{"n_layer": 13, "d_model": 160, "n_experts": 256, "experts_per_token": 6, "d_expert": 32, "d_shared_expert": 64, "activation": "swiglu", "moe_layers": [1, 2, 3, 4, 5, 6, 7, 8, 9, 10, 11, 12], "router_score": "softmax", "normalize_top_k": false, "routed_scale": 1.0, "balance_loss": 0.00152, "balance_bias": true, "shared_expert_gate": true, "init_std_router": 0.0391, "lr_router": 0.00114, "n_head": 5, "n_kv_head": 1, "head_dim": 32, "vocab_size": 8192, "norm": "rmsnorm", "norm_place": "pre", "norm_eps": 1e-05, "positions": "rope", "rope_base": 500000.0, "rope_fraction": 1.0, "qk_norm": false, "attn_scale": 0.177, "tie_embeddings": false, "parallel_block": false, "extras": ["capped logits"], "init": "uniform", "init_std_qkv": 0.0395, "init_std_o": 0.00776, "init_std_up": 0.0395, "init_std_down": 0.00776, "optimizer": "muon_variant", "lr": 0.00182, "weight_decay": 0.2, "lr_head": 0.0153, "grad_clip": 1.0, "warmup_steps": 200, "schedule": "cos", "final_lr_fraction": 0.0, "batch_tokens": 65536, "seq_len": 512, "doc_mask": false, "train_tokens": 387100000, "steps": 5907, "dataset": "wikipedia_en"}
Below are experts of layer 3 (counted from 0) of a mixture-of-experts language model. Rows are named gate (a neuron's input weights, with its number), up (a neuron's input weights, with its number), down (a neuron's output weights, with its number) and show model dimensions 80-159. Each number is 500 + 50 x the weight over its row's rms, rounded and kept within 0 to 999. Numbers have three digits each.
Before each expert's rows: a language model's description of what the expert responds to. This comes from a sample of Wikipedia text that the model never trained on.

# expert 50
It responds to: Inner name syllables. Inner vowel or syllable pieces of names, such as Tom-s, Tom-atoes, Nak-aj-ima, Qu-inn-ipiac, plus accented-letter bytes.
gate0:468445504486473573492594465518500506470513426444497469480624506532477563495445566449535458492548470509506445494575621542483455542558501583347481494555573530505582508483570616504489486481474465453579495458472565509547460480458459514506558485
up0:482474465415422547368552498527441515636519508534540536453547506442424537501555468436458526462376551569547560466523518460515537511537510514613469546442522589448482429541420547559449515515524538516499584409539592484547489505454520524476548486
down0:529414459541470465596516500479449483434567485492503556492552445550527561462455531491546508560400430471491495482569545523566478570486481513392481525447511503458452444516561558484590529527484559490548487476533607520569483325503477522452525589
gate1:513532597502610501558531469537523511591547522447510526548475450590569557510537553507510586556501493515445492479511534437510471450531460416460492555546470500633510430492498462459549506390506466464548571434572521442527452466401539487509455476
up1:519469572502587566521458459566534451435544495519560500522522460597501481546577462409468620578538476510440475484490539515416442545553497438474472572596445487552482464469516540523514536512444536504442515507469498437467466361479509625573425495
down1:506506555532513530503509520558489452654500520404488455509509545552460466590525541504505603479493417564519482517442500387439501533593514478456530613487520464519566514543446499549557490523565439505513492535470501481443479514485408431414511499
gate2:525527584462516437513488437502549460531421551459501560551522512506465545467519584544487480524583485466528504468522493508544535546427470437520530509527409489563459478494377463502483461480572514484487555509464546565548455472433473464479430525
up2:473504460552489537525519582544467505497525453541479426404456507484527482585445486493547419423440563506507485543514515468444475402573517542479433478428645551478522519509571445470497559490463487493535453433501464489493499519553552545475507464
down2:511540532469463511533603444419476511585480536531577482584502488471517575437576495580458542468542476528423510481477431481503436481538460549457369486532523476410525490550406402587459548558487500522544498504435533501583531526544426446500528641
gate3:465482514530528602532587474493540568487501447571446462479457540438444501523484525541487533479527597452567514485477452474555461525439448491439495481424435520615489551586552623463532487493476564507577528477480391558516597445509421518481477461
up3:454502500571479612499548479425561592490514382542499515469453583449445487504505502526456518495526527467501524471471493521513468546447451480450468546412481490566511547578479632451500480480485527464547452460479426481469589461512416543446451483
down3:515543511602487478498489480452513537482415553515464436493430615401605524577515410439503446395325477504518462512536542487556455563432405520443483515463473544579572563547488557435511511460482499547519584523520515427523529506513515518523428541
gate4:526529455426526422513504483500583489505438507558434464500545501478537573544445581541530488476460456463552414595537401469425431549478487460570540496568519403480476545592527469514555546530537575496484469482431480395536514480493451540491515434
up4:490411543533528517506538455504465517483559448514561536439505529501513501465506443472452521480491554566499489419444640571621536434513552500368550440516580574560566439448524534497448517475493420494573540504520505488403475500520512435462464529
down4:502537507521546543492556482517538469431508494457507537525472453434494545520496585550561413432552479430548553488414472505482586542450618496524494533540526452524464514510456483548425513514447567584412506525417561541515477455642566487607613423
gate5:546532576498462484558454482424495524519480523514521469501445507536412594479470577530429468509499525502477462488465589433618542479492424487592488453535522549528484464506506691468455544550431443491505519451461466516507499460511482493529484455
up5:421523509491542509600450493472462493415500502433463465521497438490490597484491549461524468514538664563408500430465511600476512499558392511583466532468530573503434492551526596505586484589507424490488520425400448423529464423592529492555476437
down5:515574478597457512503500420556444518435503559520474511509483452496484525481450468492561478450558445506564533520486477457468529451558562507493598532517513441465489424544543542412459433473460539453466635548601561388523455419382588525470470492
gate6:521493512539486433519534538502478501486503516501453560501600513556525451337443490476498551522557464539525487571456492398554520578516392449553542495471465424497563453480536501579431537568499549487527459568508465495552500409487532497462406536
up6:584515524499596465598460478518547404450431557527427482451581397590458464415493577510476470529429460544587527507553450481498513509481473473544519461472549434539570436423509511475493516517520437551495428516476509555522508535548529531644482411
down6:451546452452546606418480453473468553517511516512570551531526474430509516423492513552544432377621417388462511515442497520566513485497492476503531498413539565546450570480585478426444479472459508449515451527441625498506571548495514520552432438
gate7:486456458468451486462619550587480540522514443399535558463483552515504452471405562511509532605431492514522446580567490554587468485418467482491492426490476472463475406541489528508510505558514486378509506475529449506533516467436388450520436487
up7:480452444559496538462426477451516471499531590547503460506517435461455532581481471464542439390564579472426560429451487431516544470574612486494528541521460548544519494484515567483520470432479570534528547477417637518404411460555525467458538557
down7:585472521564481366522558422504527463521517500498452518446543479492506567470498531536419450463532550515542564557589527499528498428559615500442542509509509514500508473434477529462507445517503531489502425465445512455513581579565506401463443386
gate8:573514506500436496452511560603509490558443480596602581632555571472514491523490541490459404457541479491494494513496522481454466635514449574503475531566525482511497450379490492510460535536452563459426493513550409536524509456337528487499492488
up8:546547524482485475424585555495486460478423518583566558576508488484532491541496486413543348488483515493530486488433590483490427529549459508493511492558521566473495426371470394437469551545537520492498531535591438496565496446455492513503494575
down8:521553494495487370556532543549499454457445522453420595474446482530541534438495487471529497457528449415381492552462531503507632551518511638548533523549497403537511519469569455522484531499585595481485470527502585613516459484479546450543505528
gate9:451546529564497487572537494422555527382460482540376497512552560544492531524513501547472477486454467430427481509517536503455580452627518488552530427495490456402494494437491570502560412469572469460575539596523548562520534585494436437577529525
up9:559525477499469434447441583539485560447589441468682555418482504450548551438511513440535542513612482551498522454518456589501485488491494494436408542505428439513540495531490495503494511487482520605517471442506473436472553445420523542554547547
down9:590568488555514549581525504590476470512541579512478484560490497463538497499597528515522441532486550487448578436460559558479547461564600500545469539424492457593469590482546455472477471474439500537517490536479431574481551448539370524518441533
gate10:455476585442447507511564514552408576589487505472467485450562553499530488417422442490492602468516424620522441584452556591506490553443503529441369493503480530474512490468399481504527511540494512543531592493581495492526414544435444461533584443
up10:462553472554516426534529433510555524541466493502527476527544524579604570434535524482484528486520455431598455418453464497444500485544545611513574505571516486517416539532495468400555628564538518492532465501461527485432479479474587543472465455
down10:589560477539490457525543476474498438456498539470562503515524515483533454550501491420494552400590451471545529488545465653496529523533505533609516521503478520487547513406448512479433505415534544591516463506476564533574453471546554546549442451
gate11:473501505454444528459518416508411465507549542614526514540406533593570509405544570550517537478536530421509532569608514536519506421514437499509488478415461506531435484560520494495491482473537491484453524478419433407462561429536432556494514494
up11:438411455542455457556520568465566507541477503427523543440523430391470524525475469497467512501527462478526515475411539469510502576491595501551491514592532476495524548398512488495478520459450529570528475459530471581537446551470618512606492446
down11:507377499461508437520519519380451422503458418462519571512535558480502508473521459438511554573598513503545479514523559433455567510444462535398437472492587506488505475525545482520498492483599546494496417492483461535614499497439552514518544476
gate12:495508511484554584520566552392490550474482555458554433557416453493534445388521530464493446515585503579435441417447543491531618532421517497464516520504402571463497535505518558516605544482541491450564461472461470553572534472450542539524413481
up12:526454567499535447507427495446525504461518494479516496476418494524526490461498539447579518493545488526513440481485507407476589477462525391496593547526365528459448561570569565524577503520492457569516481557498442510482548479472529532487441403
down12:521434477503400509479513456417560425502483520502373512574433501489478417481499532465449544487512461441597503469494499386453668408480571541451577473544444470489483566555542485496549550527550514534508473460519493592482483554515566491494505452
gate13:475588542528579522458524491530481582487495504453513514513485572574483424480504488440403537497473568545514472380485421533501531459560501518454442509469453502499517419473552598445498529495417517527504474486470494452477652500416383464542499488
up13:481574464596558601561503407465477535472473476428377457485485576556505389565494513414506525523530523492479492415503523524505488450544447479568528535492508481471507483506483520536476422458410511509561482452436474519458579537508341464534454498
down13:467499546416437571518399488574538476542501464513472407561488605450608475559509531483571434469468509508540488526555461507580450484542459454460515493535536582494494502477579481366433550466492473495498556525535501546525529433495500499476410495
gate14:434553456512602435491424493532475486466501452535467458492451474399508520535490551527556435548513456531517506492552556482511566547489403577497457572468404476485571471652504572457504461514541463577566531453503585453553495523390472459446487573
up14:476501440504571404471488545533570450543508436525585548479506529500498521654493514521508426541500511553512457497524576463530537566452465559547523526516452510541553470629539498489518451465488554588607554458551585450559511524401469487462517591
down14:521524510538505408558521467456473477436622501541505395448573518462546488580481480446496425539569505469499525466484514487484453531497469476482515500485529450507452551452537566443611491508501527446566530479545388474518475572512429494457550506
gate15:503507477533486440578439466608609397574453521494494594523496561476536471382488532563460540531451443471540447561567490503505507538455500584579516498441491405524459480535412463500595498443539524475468460549511470451700540529478413456536482578
up15:456437518502538481443524479494407558433497473489533529482539426559518510633582444409472495498503504544458530474464492552546490435540566516479430494587543568467445582501571493471467543490437485512478455522549457512388520499510618526485555496
down15:579611457444409524492556537620455543459534463512463471491458504365564457557423491462491410511428519518556533520481464532582539532523517432515447527486556455495438423437510516528412526581482466477511504441517530579528498483446475493530497589
gate16:448503448528473490581517498586543510528468482521558544613477546580464494533527538531552478426388473471490467534523658427521461580516430461492492591444599459566512587521506485499458459480449418485531534401534515429504437547451524440473461397
up16:499419535424441468475412548432525514412438548592451546425425475525553530543551542366462446528484555512514477500472481563501481401495512475463477512446469460565438495489403474469519482470499560542557434541584583492531450526608548508540516487
down16:448452582472542555524532550493496487499437561499621457584542469463535491540461527506482557508487443408584498519505430546540522438530478521460535501511463523551567563452460478533499614581469568493416446460397462544572447551581572489493455405
gate17:389535508460493487482454440492449523426495516513446577416492459481458522509482451442485568510544515563577606496438448448537377445431508433470464574479533484504526531490391543550472510569535612506448534484600577409576524528553498609453528473
up17:583590441512537584467466483530477349500496495519495463563549483545416535469527454475549445494403516469404430498488493491499501515494443534495453455484494559423414467589611413517528457439437453445534453520414515494515417401485494423487496517
down17:480495490489522506496451608348518463455542470503469528530548467447558555466458435573587425481504500540505555541484530491514495546513483469535559509517501523543551489544592454485496438503543522514546493582451481499569495570529511405518479534
gate18:470465552510432419438524460583633514489489513501583494513496507522560520438585517546472474520473550485445507474612545564645439455498568478502505525512462495496578536503506496543449453458538466562456571488527518479469507446496478465511503482
up18:407512556513472463320539448590448529532499536510532462577557499456526555578559453417470457468459542503562555430506536458599527466597502452544514502546463589446508449494536461382469481534493464548460611406464613595529461485550528448571469421
down18:552516473408642513472567406490541560514464554492435460414468534465464477494504441597526534436447490512505481420470463519488435537504415559535523372536556558463546496460436563453540448461513523435473507485461462428440602530519484528472468412
gate19:475482392482371535461498532549470640549430591503513481506498480583416478495497559491532424479472438460606557479541486489514522476599554451448469549427608453509540474566520525446440464531507514546455506476572527474472500591433541524545479473
up19:521480506468588571436500463420464453443571434493510496467543517547545428495510522453511569541480544504415565569455470437512491404521469508515500375597491599552456546425498455475521512486492474412449430437509401480415526441488587509487555543
down19:499526475414544509525514479447483480552520486518480525499449444533559481503463490426593499606542531499480506535449474573511376493370477451477490494470486541575518465569489442451551531454512552574473458522500485545463395563511582531464599484
gate20:413558522501516576589624556530517485480439461491533511509585567517548480480452435522431631530369479597467451538444503591583528534517579426557554451506504533405548417546526533593551452444548495567587509496545453502494514494442446496586469492
up20:433479507486558556564597536512511494528470521513512441503541506539490484443522491543484663519469548566370450577477486540527494560535546440590478448533499551440476418547545526546573430486511508515542504539571442574373534417445490495562441548
down20:513483442355436545433559584539539435480432461575555415583546591507506512449514537564520551556456454547508520436551501600494536472477448539474495502553536540527500504472457477503516511531505533548539540559498552459491446531491441501527501527
gate21:457483411528508554593486525481559571380522517524502564494620512491495465515455560490524537496500535518484547494514548519460482570473483491476478608576463486502622608561547487552458499549538511499397630448478484496478495472495554529477546520
up21:577555580519495482464459561506425488504515461494470548517554495507508453542492496507543585440482429439432448511415446534522489443486457565450441511457519447487484498570477457525560468440449527445537412499481472500528404505464456445474386534
down21:546442522506523531449458510572603434560585397443565520525415406441456517564569530546529508508558519679482526540512486560503522565437553464409472436549452531528502535526480544526516445563427486498505542533506481472463540527397513577531509464
gate22:494543498533524528452385507461479527472468464512491665538487555543494332572566548459426497436458480466496477490488532476472590459543580477502521481430514439539527506441477502459455425521395551453500468423522593475581508570525434513513455490
up22:462498551437498498500468573411500513498577426512518533450466513462629460451503493521594493406480475503466389535584454500468477470526604389544563452479534446507563425392503464502484499402496553578501538539553565510533454512609451408574545467
down22:442494475532488514515417595520491596358507509503432515559426494546476466550497458596469431527398522520491460533548504428538533531488588556390429480495445500526481523501476557470525454620426626459568538439566461459576536458512512433492485566
gate23:516544532534582499503508565471486534467619484468525482556543419505510457494550522550609510567417463555542500475512474475547503496442529541472420438514571561421504466529478486572497507470559473395557531488484555479562464469447406533491542596
up23:519549476501507483477493450452514526491352553555509570455431535539511483481416501442417476449548443437440564524566541461502509473578523444530555545462487393515523505457541501487446492448414507581435527539500479505529486583492549433486440473
down23:518588548511483460534453534493553502574456566526528541392446536538540533516521483482544468436412449512440471494449466422382512456540494473463507552504511400495498526504491469441448542492476463498456551431445519375431528460486507490509421411
gate24:503527454467478480446465493504442585553501548432541585355459602497529543527516598520496425541470475493536444514489595445488477543499472397494461495508467528502518443594554457447435620511567492480477523521616459515489544489473495472496437449
up24:454378465534527558596457570408543474428523472507554522574491463529459424490453506583491533433467462534416545399477475495566558454611578495523487462516450499613484546480439500512538383550487456550545405571522510477474434516508515521518507513
down24:466497435615494496478343484510526480454532454502537515506449425596560487551536529531544562511549477484493514463500488491473441459494529514437439467517573518502489513476472556580436505608501449474415491483471416372468562511597475479436448403
gate25:543414503472538514498491498481512414513496559565504511574434551501451486555453485459433506473526451584487459503425456424513487415440608503479443515512466498479549446468463552568454491526416462443478536527513574538556509513519395479437563551
up25:395508500460467478447491482485456584481513521381513527508574485468610584473524515474568477604506491489553447507600511580469423518522435602499552457533511518494487567556617428450503521460512558523518496495462483537432509465425563583524486455
down25:475498469465396573491492445501452552435457538426551582453497503458486509535472532513394444489423517470512471620546531566578438438485519459442472447484488518469529501460435470389498505543477531482521518555452536543465470442479516549473533408
gate26:474456511515570511605473455464535478484464522495493413525360574426597436479483509594512359531442441497436498541481528479515507556475471490480542556480472476577504443432525551505500525515518480495505434348467490511566547554553611520453450482
up26:472540488506501532474537592545427518535574487437434559434633472597450572515418596481480659423614559519523466500491483536549477412528521542536434475541575576434512553526504427475562538466510549508491524611576454516479412547432482469529575505
down26:556501496514605519502403472478462486536476504579522558630536582517516496464503473519474415515483570512432512392463500543459481533545468466502506518500429505593510499440520546464437444396435462462579566493521436445470508448447470398536455505
gate27:449484583500423645590499480487598523528433506560481633538428497574440518452537559527496548460498415504532494463477446523464557498411537506474493519573451430502400448524550435472459526516378500534572454433583424424524504489447506532516461441
up27:460449532443577406553494501546401532430525464526530491452469514432423455573461518498572462539528479500454559415486483506440509503490397492445457570540536382580472506534430532523521503467545467532506492544503493573471513557514464511552558503
down27:449434585466434495520604529522454529479481417510477459555464479524469497476509592570537488484469424543437578440580477472441427536547509526578528498521488499575459569497483482502525519505545566454507542578562455548463499503567477405628595432
gate28:500538516430492533446483413608494498591439512561497489564527551519469522571413472515480504548446587540500557420611515478583542519490434563427538555430469472474443499477458488450508524461421435564434478446420566549456557443472458516511463431
up28:464478517456569500503553444615555466578430549591466557558537610487449487466408506490483468553453582491418611379603436485524555558459470489505542556470456497568454540494417461439569483486475447556433476484483529581467532429502480491551443480
down28:489504501376421578534440498533495554514605544499527469421482523497588447470547451566559478501559593529538510480504484430513507498554468454397522472421581535522426485531541445616516527435430491492533480531461452464410448505540491505448406480
gate29:571386564520578496495530540555463524559583491529533458539519464490416478457519445602500601488548513501481534508444487489411467440623526392561512553399593486483475445440438510584369544615579476514475560519476441548584505557509532490565520486
up29:571495463465507555513563491540495487519455529545471488587469468522493437505461471564444482527471502419479490504571515505448496455661504465543525489453570509459550526462507398522445525547556537564560501420557474499561533603599508556563530525
down29:547565428513478550572435576536388484445534574479444469498488527532565411434531477484567391510497596410576559540519493552405397547474489420459524473462453569513509477544553458464554542492516447403529496452432494490552471570417496431496558551
gate30:505463478500510424548486456500479478563504421496437498467496503443440486500606504494510487479520509562368487505436572492477505439531482511547530495402473503433530520448470499558474414581531501526585551416498540473424540455503464486458595508
up30:487397510522503412599519565409553540446479430500548497535550527526408455447557488534547476482544524576423512511464533506474516547507550582551577475468459513439450520432475443532507461553528559506492498519472513489510482447541445460462500508
down30:511478519404574422477390485520529480477505491599463569475508496476473444466555475524384462456500548501428490469481440602446558534434467466512505508498497522472592503449465481519509481585548492446537396430502476566446524576417556517438564527
gate31:526462475500569488464457438567549486416417597563453407513383449550539515538539545491546481555426431516583436561516454501554406428522417512578485508520381472514547428492489438439518492511443557505484486499487515502552526512538377439523584493
up31:487501524541394445484591511473485485563547441489550504484463586475496474432458526601464427491448469496390579428534476503385554577499582537450569539450593483573400465547529545566525472540526438476586485422493405427490478478448558495466478483
down31:553377470514537434457467499547595572536556523467505501442457470424478520521562506470547487469444453479471474493458495448526461400526526504471487421499508424526479480475522446471541534508428475477480467508524511527526455516486496477465524603